From a checkpoint of a small mixture-of-experts model trained on Wikipedia.
Training: a variant of SOAP for the experts, 228M tokens.
Below are experts of layer 4 (counted from 0) of a mixture-of-experts language model. Rows are named router (the router's row for the expert), down (a neuron's output weights, with its number) and show model dimensions 0-95. Each number is 500 + 40 x the weight over its row's rms, rounded and kept within 0 to 999. Numbers have three digits each.
Before each expert's rows: a language model's description of what the expert responds to; "comes before" lists some tokens at least twice as common just after its tokens as in all text. This comes from a sample of Wikipedia text that the model never trained on. Tokens count by the router's weight.

# expert 4
Description: Pipe separators between cells in wiki tables of sports results, squad stats and records, often after a number, e.g. 5 | 4.
comes before: " ", " —", " +", " −", " \"", " list"
router:529498470482495473425460486470556425454444509512542434490540515506467526518505470508489584531500431514547555477515455458450475452589441525509540601485519547554541508553469569460537457444477522465512472458443518518501508456504505528470513522524532431539466521516552466470488516482497610472
down0:477509575438513455445443400503474525599495501551562425445454520516435568513548480480482525508570489580440547487439497486458486523491474472416538475528522465516523478551470479462505491523476498520516517412495492512463539518514501486464552537532516443536572483466474517494497542482502563529
down1:526551511467505460454479433462539502470506424490517427500531522562535551473569535564488545485493500473571506493511439425527552514475543533484531492502512516476486520487524460481447383528481490423506519537529482462542481537528508484471494588457442425443539497530525441534496464563450438508
down2:542533502519528489478536580537462596451528515484496496471475466518518491435499516539438512548486470432551561516475485571501527560432500522488516576502534527483502490503501434493456490516446527430526494516463577438499529416527460460475503470464414541477520532540478400498521460555466547515
down3:473552518521501479517498501503478580506505497523503464594556518512434471511488576493470488446564437466537424453491447536495528476417512491473532476443504515516460526380460524565517499555436520491480507490546487527508463483545494450456483513449495519584515525436463575544488575495493528466
down4:479486561505518515546423491500490518547539475511412487581439506511499443495542509471474494521516516506534576479560504515597496432498495481511472425510450430536513520494475528520495501502543569512563468576574504477488462490460531407502525525496453465534500501528471495487520485364501542529
down5:476480509431520507514505469507513493540560522507454483499503463436537441511526533487486515520545498532509481589516526501441433557491529408507462580550495444460498460574502483436495486523512457421417545474466542547509533544420499530536486509507496531496508426578551495453582460537524487461
down6:451504509568490515549434422488443514489492415533486509428572489532502516479471475525505594510547541504515541517529485508493490576472508553485531464434470520477523525470427554451470434557527467463488498471507496510546496511512466486429532450504404495466531609500503480547525514513501438560
down7:532434495515475490515545511519472470529479472531381412469484490422529447522493481485529492491493413458509520478505554521549501524559540509499448548501495451501519490505544553525455556451463541547558551522447519519477534514435459553501516455541603496500496458477555448436517491494425558508
down8:552500547509518578532439510520467421475466479579516491577467592537488468509527528484501444508540495504508438460430556466476541456481569504462484529528470479507461483546491536507469461510539526527573472495547510482459457568562469480422548453517510459456437524460446504534500483562510426505
down9:534517472561527525449416486460487515541521500538486438524475500489513557496528424485520453492525512458518456518492496503484492502432450482590490534481548587451448492521496563496475570504530515550485509519514499530530483408506529542475552410483569547574501578464502437452473495520431534548
down10:465537522461502537524493440482447402541494484588491539557531504603477464513447440533479520436542499531457496537522512478493479571539506543516489467537482549473481562501474516461476518482543471535510499483540505532538433544527532477455480513456507507385469556517435485521425488483536413522
down11:526548439549491448516470531504472440463510521495510503566513477451556438498464552503464532528495550540475483503425566425492526478556549575446494558466495456560507417515532468486451435511534489471589437479582527479489480494497463537499556516511525477438560530497439530434511518536500493485
down12:460515533494412540538533569509563431549496544517572480510508497438526466434500541515550476503486472475520484498481496516550421503502464491488561490455522520450480424547525532515535474513524369520472486467464519534484575463463485518549548561498524519516535501554438494554499401495538470498
down13:461556530486489503550447506557477537529572544534630496431515554507487481541539467479490476524555507519439444495496502499563528510552474513449535494432432442517530521488492474464473481501460487494460437453461443530488527408539544534483491482515472520475477426500420498476544537527562555475
down14:504475481509443473475466481409491537554555422571501568477549550564433473410488516473482568531551514482529500533555489509490496489495483559459486506471545478525433484523478526428558427497503533468481565487561526452553466502509465495554455513470541452505504511508449554497494560433467479456
down15:526481549535498545425509498573489567505535497505536492508523520474439466487491503511548465537461501484556509509519524473492545503484525457530610562471546497509517484409515494554493504453496471453408535497372508489459481498470528482498489514479522474604465487534463471486535522391496482577
down16:522488536521536524472436509469499425494473571475461483422520528496520535539453477490539509409503462522544459480592500461446519582546533567554511447482479545405508489545470482443616535487524471480531501519523487518534461510523523506571545479474397473510458517496478521493517479500467492540
down17:445479542496490447533571455505481511424548533484585527442523505517473548442516514483553549502544504514514477522534499462484529568514486468528531486495531515493449442482411576474414521529489560496510539465501484522509489443461517478467432520590523472538470531442525534598443471493580497489
down18:500512488543482496563485531556535534520490509579512482511506538496581490554502510459490501516502515454485518598575539523468556482405471531477498472532445476463491517540444451485456489479463570506558500491425496572473538382432470463489498473485500447502476496480456523599455463530496516459
down19:501522505474519467487536494563519526530430518473528531477473439505484531550503485460528454431531428551598559503467492466538510561463518446476564455499526469555476454528535478474478431520513457496515481553484530523510466533536574465494422498495480415511551582507569438462483499500505434428
down20:487460504431526512486527485545481526530455499516436532468539522484495419458536550527504531513492445526506487536559521504552476506439484439483540514499394495538494473548564523445491408513506519562488546522473506402542505474536484486510500519568473442513546452508532569520527468520434386519

# expert 32
Description: En dashes between years (1987–88), opening parentheses and bare spaces before numbers, mostly in tables and date ranges.
comes before: "201", "200", "202", "199", "1", "0"
router:468522475502463543527546508459484493441410537499457380522506501511558457483526436513403564491521489453521493532507484488536506503477496543420509560549472513538513530505441546498527442502535610438555448517520448546544533459530479497504457446492526462459481531496537467484448522449542503466
down0:475463524546482498537490554479530470445453522546563510495525553516492506542517510562547444480504540462509482571428508536437437492480495490563588545462492541437465447473540506505520526481444509468529524509493530552507435473455487496492510406472588511528539507455505498463572513407482419538
down1:448420527499514440523558562438461508519563526458509462514536479566508516471558546503522465526510493534480455538441546498514520574461480464468459508572522519558455555482402457469456456472461490499486501524494522499502503479572459511492454448505557384481481528542543439574515531511518482510
down2:538472551537550580543483455531486534515505465495575492445473526508560494573494495441511485492502476498444498554472515530527584511459525448455534481516481539476573511445603536521445443498535481548431483562503480537434532440508468501435480469433544470504438465531511511463506478428527493534
down3:492491528565463495513459451552558507496494454471509566488520547549508500450482550408556456371503482520495546519458506524435486437492510452499552546479525481499497468577501499514518515511491492510501537575459503547477567540483530569506483512499412456538491495485539428465477430570516517560
down4:491491457473491505540500544488520483503463528489530475466477457497449495500614501522500573471501536483493542533481420566492561501542524531502444542422506471453580466557584489446524536490496484487483530509508488534484537379533494531474471510470508518457506543507427510550371485516536476544
down5:504526494463452530562542469540544509566495508517451529485449429550502553476490553555498467422536519437474469476551505500486533499482481422512510539516498465490417536419476534513509575527475576502478422544494394462444450492473537505531549495531555482541489552456508540538512499477459538459
down6:497554460520449476450482481492446505527537517482386526501467523465543522578444478461464566513492450557436531584522509467523496470460499511571542419485499542511528508483471476454474584548490499482469495450500504480512461556441595491514543440478481518449495475580547451482504546513543489517
down7:452552468487435518513484496486463538508483568511541460459451529531549485483510506511438514515518491402537523489492543507519589511448501582429525525492454494472502498513455441468564458489557548465486444464532514541564509451456481541515482548414543440437524517543496554444499461496584507453
down8:517532474531547496460512520529495531488446494509502541437483455488478527513495529520470562567527515440447447535455557553604529388540420462550539562513532470535476456513505468568523502504501520424483526502459485508483480492442579449507494559489455433466529517473501585480452488505466471523
down9:520531500510445472429470561483578472467480493528457429501450421472546483461526522513455514482487531536489527518544461460595511501495468476509503495527446517492494561597536517539520466555561478448530553519429443474533519486406491537468462542454471479510475472584456535511479511542550561527
down10:481522466503501401478468519501509447453500457484508548539529489611552501519527543574481499479465477564493452443552546515522506461436584483541538490445458482482444565519462538471508476502547454496501570448492449497530567517474572499502505481436513509439494480465468515523569552465490425516
down11:577529515516509484540536565532509505549446496508425479565560526483621532522429489521448456534469469429474435540503522576489505517481502543513481506478524446486455509548428475538473531425487479512473460443438500501512524487522473457498448514479423568555504558540520458475512463531498536469
down12:448536534522525439475507495491546500512463479578507482506463520521514441500489498496534450510448526546435514527509481538479439522491479593465506470563551465508507473526541546460437545490492515520493457487495396478509549571426479511503466529469575428624561480478538528493474566463497517447
down13:492619541497503462532512491442525489513486568455484496541536563478459565462484477522544520446396471510471499559483507476473450503528538537434450505543499505455524499481430485500559529545516526431486543467532449475538537508526480464417433586487486574522541540485462549534506462487470501475
down14:523479556448479477513531525490502496463493502493446481461495510487540572457509524535481403532498546556511459553482446473520527460441482482414562478515544447579505507497548495438531449502482537489587446505520492472542520436519450502503541449537511491455590502477513573442486414527557554512
down15:580550488454501490503447507521520448491543440422502393477525502532454411558475448532491466538549486395560481496539494451485493537511401495560477567468484477461462493465557506512485524487460551494537513578488526498502513503471473497488511482516502495428534567472524521485469551506434525537
down16:507520530511500506461495501562452418477462481474487469466559528541539491524504495450468514442587577531488567542437503483444429419495531485502496439550541477503531522466618527443494528556548503470557480479484485424553450506482554515518528555477489512479548478515470535483527490482532437437
down17:513431498511536464532588512501436507508490460505531537514466486541529434477507527524429496525503517418520454471521518431525524563519479461527430492485537456593514483444484581521490547482415500501515574493527569445489531468544480517458553510436455550494501522505543522525479557508433503580
down18:513549534494525494544484516507547481481473524495535489501512575453577456495502519495496498498482430495520461576498478403510556462414393497513436519521454558485529496447533539561475506497407490463536555510537572428488552524465464488508502531540531552459510509518476476509469459540417442482
down19:498537580551485506543483505520471514463458493433439537457474432507480514486541572491471514485476489476496525427524541609491494436512503502458570497534481479415455562482554488515504502496490552413499480496599543553464531485502448449567522514512448520474520557517519510492533482473444455571
down20:443427513438445549420467458551522519556499516565500508475476483584539415502477480520457420574438531448474492526519446528510502519565487516514534480504495556558463503539499496527536458538562531547431492459505515529442522502422527506455504508483509461538557498429475485503429489478536520460

# expert 60
Description: Later pieces of place and proper names (Hol-mes-ide, Pors-che, Mont-ver-de), big city names, and year digits like 186, 187.
comes before: ",", ".", "}", "\n", " /", "–"
router:504451483491484534508505562442543522473493490562476423514535521488580494562495438493449584441469434460546499494483471505487411549500507488543473542574462536594560540553470564439541466492531517500489554538487465533533503521555483414482524522489504447485494498481439501472494498513514524420
down0:520550496530542597483537485486492500436479490462484521531431498485478540479543522495586482497614476508506488550431533465525450534437431458528461463450504521486567497483473527536460540563532526432555523511501524529500527428446542535524488571456489530491498482394517455525512491436499509518
down1:543445489566484529440505520461446489530482510451558538550515560526430501527453486492582459434467581531471480484432508508524476568494433539509578536509488516440492510531534367500480501478519466507428494539504462498507457549501463501511454547499506485597513538492486500484521504532484425513
down2:509477506457487543457509515530539462501506540457572414513513554512463449507481487467467607511517456518565506557584563498534407481472537505533451493546552534465547428486479549503459491510523510517475524547479475482455466538541438487437549529491506511495443464490473497441433562459533452556
down3:460459508467467542596504567522538493455447529434471487476517547456474467464492501515512517518502465494523555547386495443486475519446465566434482496508531504490513478456472472494561417553464524532556569503529492572568438467495456496512483482549499517551539479559521527493518413446466477519
down4:463505384484533537457474506472527479549492447536548460494517496479473495430426494487506547509467452486508495518563503532614501533523486438473466479516543475499523530518488519533506532606511518491444518469626554542426500532525488508492463468525506556482498502456447428472525497482532528426
down5:431472540428559470446515458464484388484515599471517498506485553559421527471493518493535486499424516514459489482502526508549515518477463520531457535484565501561544472489566462526514537535522507429425446483485458440490504465518474540541506575502484505515599518522477487439538469541513513515
down6:527431442518502489520569476523505573516457497540471418540499511533538486547488523428442511466494522526473515467514507478496555585478417534603459506545526497524514505536568477486475543498508484509509449493523447509539436529589446466521522518563499489457456522528464501485427452484447553421
down7:469447576520553525511536484503537527518522502491493486560470515430499546539411462540432469540518537480515533513492568471509454489515553563515471569490436519513500494488504470484542547452466483462457570409441513527473442428534495449466499492459548526560462501485469572523500538434415480483
down8:479460558459539566460500446428458502407536479504502527482544450481497497458544536488578474490541474494559463498454450482578522492524492542463518499535478445500471471539527473489452502473512477489446489627478453509560458505527543519412537485505446512477490537458525552418511504484489574547
down9:492423507539509460475492512466540522511536528512509474418515529525514550409471461511614436443503501478468600518511494486485565488510493421449501536522512493475519482472518535425450576510478505503607479574540456513474524508459443439509529443534503511525519542472456471478472516506481474562
down10:554510489494484515507460480476551444468461531442552521550479559468557451462420526506456499536530524545460500486491482490502403509469462514458448451529506529561469489542506460496515464520452480493508444527455497573467489519438584460539546566547585552507533462521514455529474536461468605503
down11:448434482427488585429540522487536523464441507577517504534497477487492482477524503504529451539494500548507568519499443463440565389473488543457496480508466484550498546453516485504557493515455497500454514438560551534519581507476552438473486432469524466465535535526514484428530553550533506531
down12:530475546417478520568541569574489577457525540428545526416500523471542480543478500453442536532530501495474551524529529497509468544477508547502514528465449465479434559492527396470462516498538532483455575546525481518499520467498498503507534497505458525521524463533413498485564450426484468547
down13:436501507498523524499477530510499486517556529507557440505433502574467502506519457511416498509562512522485508505464511537483544495556441492463493564485487443453636496507558438495428524482477499517526568437543545528480589493512546510475438525498507383472476462521441525523530515482461498489
down14:387424471483454454469526482509552505514539521541490444536508496514506513478488458482479456465535461569522536468516554569495532501520555537486488545533404472530483518462476512537541551430444535559494574521521574487538448448413469429462488548552485495457477527456514524493503542452500529514
down15:473527460559485544490498554500558479475488556485536464461461525570500452484588543525580445503539421476547489470477596537494460500527486489515571461494461487500446486414493525541436490516439547540538458487441548466488558453427511490525463503489482425501508455531516534519479474494553486559
down16:492494515444505547534514567491520530471504499494548507492499587470513508546498527494435508476413458417484505508528502474532533496527481506440492433551546526485571496437460503467518538511479477532396515466614560556557467516524453550488468500515514461459525457483540490551497389487473540461
down17:581522459441518506528483495490464499484488549483534498462523412440464485439519537502500482495545500559518505502474432505469558545494498505502459459473539567520496428456472472524436539496534492486579504544512554509541553542611538578464479504502488475479471523487620459506465423448504535509
down18:521462520412428526444423505525482434480427535499485459487459465532549562499481528490509466563456482523498459542468494555481499512516386551509501494463463530597473520439522458496529511458487580545477509548519481518504510535483520547457507575502515429528494462504472515468561510595526483515
down19:440477489592470512551461504385477473479514485460556468498534427493481453484542476472506450535388530555513487531482543571492464525506495519466499541504506494594514482552566501482519477458504543510498531535463518481460514570503527532487568425480509524449476483487483421525411468518522496546
down20:428556475441534469442591492515558459484494519494461466484435458514542511491541499498490459491523524543587503537470543488471576522575442502478427477480460462459519532516465585487574483549511445423521460543558490562491487582515543474477479469477457473468505489555503522548478483503553513510

# expert 34
Description: Pipe separators in wiki tables of football squads, election results and place lists, often between numbers or after n/a.
comes before: " ", " —", " +", " −", " \"", " list"
router:504496468494463485433432522452593438469469508484530451486535529517454537523515477511470578483504438493521552491512466468469480397596456506507533556529513537565542497556451577485544470453490545450492491479472539499518523448510504527471482532500511431534471508507523474450476532421461593464
down0:506483565541438498534420509518528462559489496514512498390532401504552529537544501545457523460511464547534453513472479439456474484536521530511563511503504512485523548449400467539492498433497548504552502476516517573481509474426490546479485488524500562517454578483482432453479512526425522507
down1:507457500529468521535523461529487579510506496484596501499507521463512484499496456525492558557459505458503448566482522492478445423484501472518451539421538466453501467423557441495461499474479559507468552528504473541569499477483473535549486489537600478605512422514484472558466455549438496490
down2:417601481479550490533427476533583487546506490484496444510493495485411527504437571488486459493563537512511480502502509563508500457488499493491531474472497448499587545474469495510552473518531507494509446556547478501515481420551531406428489479490468492522506547549475581488542544443449477471
down3:519515534506465498435524487514536602542505479501535499442511477456508503463521544463549579441524507485559542515461497530484537467476519513451465445566535464502479475485506438467444492490482488551405477466524510540515509445490518484611432460534511477523605439436535441460472530453484514468
down4:492530504502513481443465501536576472498445499486518468530586506488522566562472522522558442431431460458550451463537471589562483515470503461523539461508463540439461505540499517497520504545514469485493458458559516483578480550454531468466463456426536539525501588545491461477453521566468502539
down5:530527498610496458425487523439452601485544462451568516428483528524500559439528513483498508557509563537553523529516492484436546459494401482532537493486499570485515413484511469515529446526480499464483510464520501477526476428487544499467458528526535439569500508494492510530519472505440538544
down6:472536500552506556501531521407416487516416506475467499560497446492484535470566524473474525547449501543448600513523543529487490479459515539412525429506529534560537498512530504561474505532532440501488475419509481551483476507504484450472488523469418429495518580491529479540454486521560479515
down7:451545494485466467450553446468491471566479509537547458506481469533498481531505432533449540498545506479522539524549495498446564489533445542488573544546513561497483499539465482460592440510466473466482530442491537551538480533497457480536461494459550426453434459458477544464492593454582531498
down8:477436537459492514543515490511418456560486477514504473448424523486505487513496506476485459526466528481477479505494456557521447558524479540576516485499531486414574495447513553465641548411507442506573576539500524511501518521494534560504490506487500533462486509447477509444459503515463577522
down9:532502457487505617512524557616477511465457470545508448547548482538474492506518446463463522531482459434492483484516574492431541521534537494469553494528459497436524445484465498588493471450530461520573563554514503503487489489552517507438559559441485474480441463454484513502545495488453522516
down10:414576465477431572480507519474527536420494491429568590569437492450512503525462510498497495541448543479518522543466497491506523474452529551490524454480525487524431474491542501502464477554533534510571513483547473491503495443474471459460528493475474555445507502507462518500459528562593546415
down11:557550509478591481457530540561496580529479504479501619490466482443471529466498509482502497446476592490486457455491511486466462505529509518495490510539469488481469465511518533551440533452531467505516474502517496481488524450463483416528462430464477494572601474483481554433598537539504493457
down12:515490486474507553500508500516594529533478570536532553499500480485554494529550561539471479558509444483508528553483595581515484458597463484439518537480505493460482423552518489446510423475484482547487483480486517522487427435475417492492423446547488541545481507441505478487488497505490447439
down13:484540485551444570491534531539474449526453521548410481535412478469555463433507550537490512535507504477462456467516582510501494555469507408560494465571403547502499558509491471548528517570553507478518466519502442564465441490470486448521528463467484523507510536494501478471472438503546474483
down14:547579455506472527490508463471509535489442495531530494507507530516522433575524535427468412484551569529426545505470505502532501478503472517509486522530514489525470507518481511524552481424458567510485433508562481526515456512461566481470487531485519495569575510470450521486359558442460530478
down15:485536516452486554504514471537434507401535538469480517532470425497516458438449534509458493537433535491449499506410534467535541587493527525504468473519441508479517505429502454539473582477425480519511479509503453505465492561549500508509466480540519541482549502476404573531583511483494522554
down16:504551482598525535453477419462503519543454539506511454498456574465548491402464494508465513481565580530533527546584487507501479483539511535469467505547526480469504464444525492431480492482501449506440488489497516507469496545494498458556430476518481457416577433538486540537516515496582465491
down17:446558488506546562520522486515520571495527455497503491457458528484553525487498483477569508564488537535534598523488456505420511464425466487467463485470504481504439488477460522543514504497530438466466468510494403541524470467506429509505536485534531484532562466479458530533606458500442504388
down18:419508421522490482516471515503499565511517518542555511526564444479462464478457475514491497487450502479515568535501483470540387494489564531521510521547508484448518482463391514486522490561488424462458543466538515475527524533536461503470439508477503465445544590531518514473545562507606495471
down19:484459472515493501490458515458505554545552543490537445460462500487438427545564499566489514466534436513577512482480523565443519494471514540499481549525512476408540535434398488498473522440438545461557501485499485448530528406473454539493473506549532495436483522522546525547532467545547497489
down20:532490553574472528452466455499478474471470494558524568614511471561499537479496413531438513477516428479519533456535538517483498535532540533521474471411436562506483541557503473492487484512543492506471545441443509503502453563475472486469436575499484488482476525518547408542515504541520444525

# expert 0
Description: Opening parentheses and quotation marks before quoted or bracketed text, plus line breaks ending list items and table rows, e.g. (approximately, "What.
comes before: "-", "|", "born", "The", "S", "M"
router:470552444547460520539509561475544507455438584494445371523474549502511482450511430477420581478519467457494511499520479493500518492469470510490456540599460521490494500485421515494565499447496566417515504458530502547558517557520470520489521497472528505544516518440517474476482509481536544459
down0:535544557468472528457501459529480516530514442480482489513434515441503533519438438530449465483489480481530573471483551487495492434581456536497562499481431495503557587549488512528579500483518476562551488501524572497493496446506482477515564532506510488465539465590450476470482529526439436407
down1:477496452562561498510509472578484493458484493500571566533403573499538487431479480582441525468505491487524490494470449480463488513471520587522441471605455472567506488514482443532438547470431565512460489472542516502549540517527465555491451479516471456527471487484503503511527510481531459565
down2:507515511509508516407463556471524499521492478525477528450464425470480513540484431524544552464446559486482526469546489628455525546537538492573489450512524526493515485539537593504503528539482575512487515510442493498471495508514574460487596462544498500453447563522458479517450460467432502501
down3:473463490543526520516551541465409496397474511498407539465497464425480480482523563445458470543497470528497497470483525502492498464545584520478474449544530524571526477551580505475528459504474538491483574542450539505443534475431447552531497511546470470530494415499563508480513480460458511531
down4:587559506491521484477467544552547541445490479531524463417431476532452499510518531481514599517450449512460459530458554481507554508512501550442427557525451529551512496460473456482545467542435478529495469512586527498504480484527493547486483501535509441447519566600506481479483451506500435515
down5:502431450482500488479528576481578475559520485440535502536505495490515470416469481529569496488500513513397506502533481464542439514509485491582508481513529514564485502486554494558447461499491451498458627502492428467548537448482479545517531414523450471502527502549518482460459541441540480506
down6:541454557412521479394544437545494483431482495521536509486418466467473500494486537511530541509481504490462488458465502489520489518456443488567530458470530473522457588566463563440534511554583472495520493481472525553474531476518460492541503453489533529515482549545446501459547551492453520592
down7:517515462470485506564531523492528500488516527518525511533405494491508497517487473530399513533514491458444446463521528556517543410484472538541539550510539476543430564492458499551533514526417501494502574528526483488418513485462452547498401453456503513492522478537526498498506505508423615449
down8:513565494577491474536523441465522487535452577462535456500477508536514479457569488568491483485526497498507458446562548559530544402507516524465433511523458527525477466517442533466469485528433584478522400504579488485509536496415461534525522498471491531495469541507570465533516512532436514523
down9:540516491499496537447503509471564475460463440474588493490552519482504477558467517389509450528551498532521527502479467539488434486484478528490514530560473469450494556565468526517510492491521502466511527563429552551506422457461482540498549416510485425637488502489522492505467466512535538532
down10:521493553451463546464480468429445545494554457478512485449457462551547572552539486523450508560530504494595579458492525489477538434472499469519536494495510488590593499490555450528526475552516533424433461445504498539409504528492500484447453462490502499453497501513493544555492465494511516511
down11:498456513514451542494517443532574490446528522471442459543466462470424507523482512489537461493443414546469493485480552495501460521471471457545562476457482543527532552562588505490540518512449499554615479454524540499533496467483423496501519449536463509510512486464472482498410478485470598498
down12:468447492521558488390489481509471542528454484531569557562432486470537529576532507495550458525493480491501458482488540467501532525598465507439529439389434556539465514500461539545449557540500550488427514433449527525467504524510518547516479481561483509471472525489497529494500501505457494456
down13:520531490485509480555509457461478488500474492627509517557552528524539494420440488401494464461431449488486485470525577513488468460460514458523443497530473529473465460510510480532473579474572503474579550502453565514443489523507507541486549559513457511513427508477490444528560463491459537528
down14:441559542561496423508473495503527458461490504472435494549581534536499609450477481511520510485448484466522493544455535560457513516538520584516468440554521521453477515532407496527504559548530449413413477544488455487539465534560522535488463492466493521473510574484472535516483512512504494493
down15:476385527467417524495503492428421502495492534437575463510546533436517509492433520446544481527462546480527511545504527550536526486514438478616529466475517501475529543519508554473533518514490491562473453504495491510545521440541454434459530542505517530460493514510516551482513555454517562432
down16:512409429479564472459489449524502512429552473556497555524497506468489517473504542555516470555539518585484487418475488614434457548459481495514526467477567400491584451500523486504509451531480531455466419499495525516508535466510510500484514551496503485543502488490509463490574527534544480477
down17:473520498555481519503485525439471441528512565423540533527472583519543508516587509520471487455502446430460421518507467494469474471441524522556452518490501518445511474502569543520441497559535507491444482498483482470536504553446424515500505522452463459606510493530489453515575444532547492561
down18:482461528505527482514484516448533549515510443466490443562427430430451442562487480492536543584499484449516469517482493471462534478551516514512527535476523529486452504566367564561501465435546542505526429521479545499491526446416510458482522457520471544490485508521496523521507584483466476500
down19:463418532400521434551497517563576469460551488498569518396530445497508503529547458546578484458528476543463504425542482522493421517474523526512524474523505444467566479442523441543506480484526488523512565476451462484552543513489468531528485504524512547476549480502457524510479496569522527468
down20:487449490503428508467561445500534505477505500517492585504514504503454499490482475472538480500502449489425467527518559509516482432507512537451461509517488598560512524518611519487520493514513516569511503450502521477500546521483470534469465472445526464387503530597579484420504409505527538474

# expert 2
Description: Capitalized head nouns in names of organizations and bodies, such as University, Party, States, League, School, Minister for Education.
comes before: " of", ",", "\n", " (", " and", " in"
router:493445478409498551489452497458540388497485535514500470587497523496515430576513500457440500465458461492449500555486484531513415516494458578515491524545473537550531488539499501466543422490488500500524431484429516525525573536522559443501528551499566456537520503500509485415521485463486500494
down0:512532503496549465549440487540436514448496456505534538501487490502487532446480507547473543437485466455496463554531445505528515415486416563547499540524550470505494450454476518532466572514578467461547511522529475496594511509473510484476545563500517490520434539602448490526507477473438433561
down1:509471561541512503507519447532446440464513488412451471468546411444415460565500470501522533544500523517510485443559550516456471504496458511509550491470462500427515530531460495530593508479475522547494532498513532423439531538591512521568493534532473551530502578537530534515491462455495480541
down2:460478548581469555512476514488557551453525431568508507485464491545463476447514565482468484500472470493519495478450518475459489443474506504489551541534526466462483510559498564570482493565588513551568421530505472490482538482487486501513490495469493611485511456561470416473530497409473547472
down3:486553460467517532546477526561496476543580502450510485594516566496499518539516524471458450403482452444530492466492518489486566553513491446532509492461518527503532495450423457448486514389517544521477522400530526542447476485487506487523501494502546508511439583502480495523574429468518502505
down4:476470468522456517505563526436532490405540498526526538432480420473507398494509585504511486433533458517462470487483482509512501457570537499555487516463502469601492452495488537521531520518510538443509505471535480530530492484527531439468603520540488451515561512464497413543540437504541515519
down5:439537551476471463403482517516426543446461543531492496493465509460537474470544513460448558447539483547529545492531492560539480511485373481488485456540494478482544509490496490514518541502566490404539476499519485516519521511526512498568513430531525446492560544520563494465549497456592445483
down6:552520560496480495448500488508474468468541516508524404526495498514485488519502493508460463518522525451497517583585485528563429450518489536376520428535503456538486498528481476465544519458537432519463526416508491514458521461462499520515499537584578454488487446556502584565509485466468525510
down7:541414401514527513500469497495469479483468488457530494533565590501501511549538484436491510495476553512480490530465481545565489481484446511499475530506460507483480515564537441485563522537488543401486466493464545503476442509472527479454482513490576505563534427537534468477511439467479371543
down8:582528450449515465515501553461515446506501483551513471548524488441513505507546486538527428523560579569465484466434508444452515508491478461519502512497502514577527500413523541534520454448543494482570539496503450506557392448552512509484490506535485413572490517465554491486483546474460507458
down9:468469474437515436533517454523482491548531578495455501459502517508511537492517466555509521452547525442549516549467588622453391466533462488520457525500536454556489529528512441540506466464523507534462505507446511454464509433519509561541503520531500443468504507478521518473524574534482479593
down10:508490538514490447489497473543458504546425475541581525537528442481471440423522535496512491517451494560534443547479552435418532459511510476489479533491468460482459543469454468539460531518523501536453587521550485454540497511513571518555479470439549416503578506522496501579534525445479537529
down11:492532465507463460508494516426512553496453453539503551511475475473507512504525598556589551516443454465570437482470476540483541533521537520530551528452485509508535435411445465486465549492478552532507493560479479476492516493508552528559407477472465483515565543437514476518500493489543400483
down12:527495480471473507496503555515484637511494445499507532436512497509463497530524550494472456483482515537479466498514519451457502610514495377512507468464434458536486509478422509523487502486564552541507447534516484415507511475472501571485478497418446573490452532533504508509504582515453506539
down13:481509496506549435490495557521488575442474502498487462564453509457505477483496482474515476518413543475424509447484437443499496496477447508475450553516522492523516539569536543529476591545594528440477522471457516488514444503458514477505474437474529539476549482522581542566535465467537596482
down14:529483520472447500487425515406526520455543592528440454546510486509548518505490404425559535504584508409505465493546458508552455481539534484555491428462550533494500443464486500533518530520494494570494548484458507506457514521479532540465506485465487527466481512570551478498471518518407470490
down15:495516548447585581553466487547475495527495445536501520465517580471431583518438528439522476493540599515510530491490471454475469506469458553431532528493538478470498452475500467456456417528456541504490476475487446509552487551547525509518470460497505489561530505489451526573491558416530498514
down16:470553470490438509542438490525506468468483389525497550394420441475408526551472508523517429536495525524474527509587574501484466510481480477523453467470519568521537445469484493541518487504512547489542527519458512516493546540510588538489532515557442575527506466472496525463493501449467495486
down17:487497521545428491500500486463415511496486528495480512515497527514507495505494448472454532437489590520536538487444466506540486467487448527492517522556593555526521508512518534453545527506507471485476548422603448490441442484469495435539547565471495486565483514589422511538435563484539481544
down18:538528521550499494429564572541517566543473503549440470445508539476593519487459462418598541415473506463473428449452514438490442443506501466516541542505509540462513497467530510551479418531533519512457523480497476516496517477480566470512542513557555524477511438491474491448461505496475504500
down19:511526542484482520536460505523516507518498449529539616519490473539469481403525540460539542507480566552542532492524539575448408511472495422441560491465463481482473416574525480555468442494520525499494472508469468550476535486518575465473504527520493526550504465528436457457532475556477479551
down20:496496460533505521583475456427475486485396534483514509536479483514445487483520511523553490431433509461518513501479476514538539497418502539555486524522505637475519459525527494502491476480526587477417490463460523503491488532427532488557589453553520500533539515519588463515453520480496482468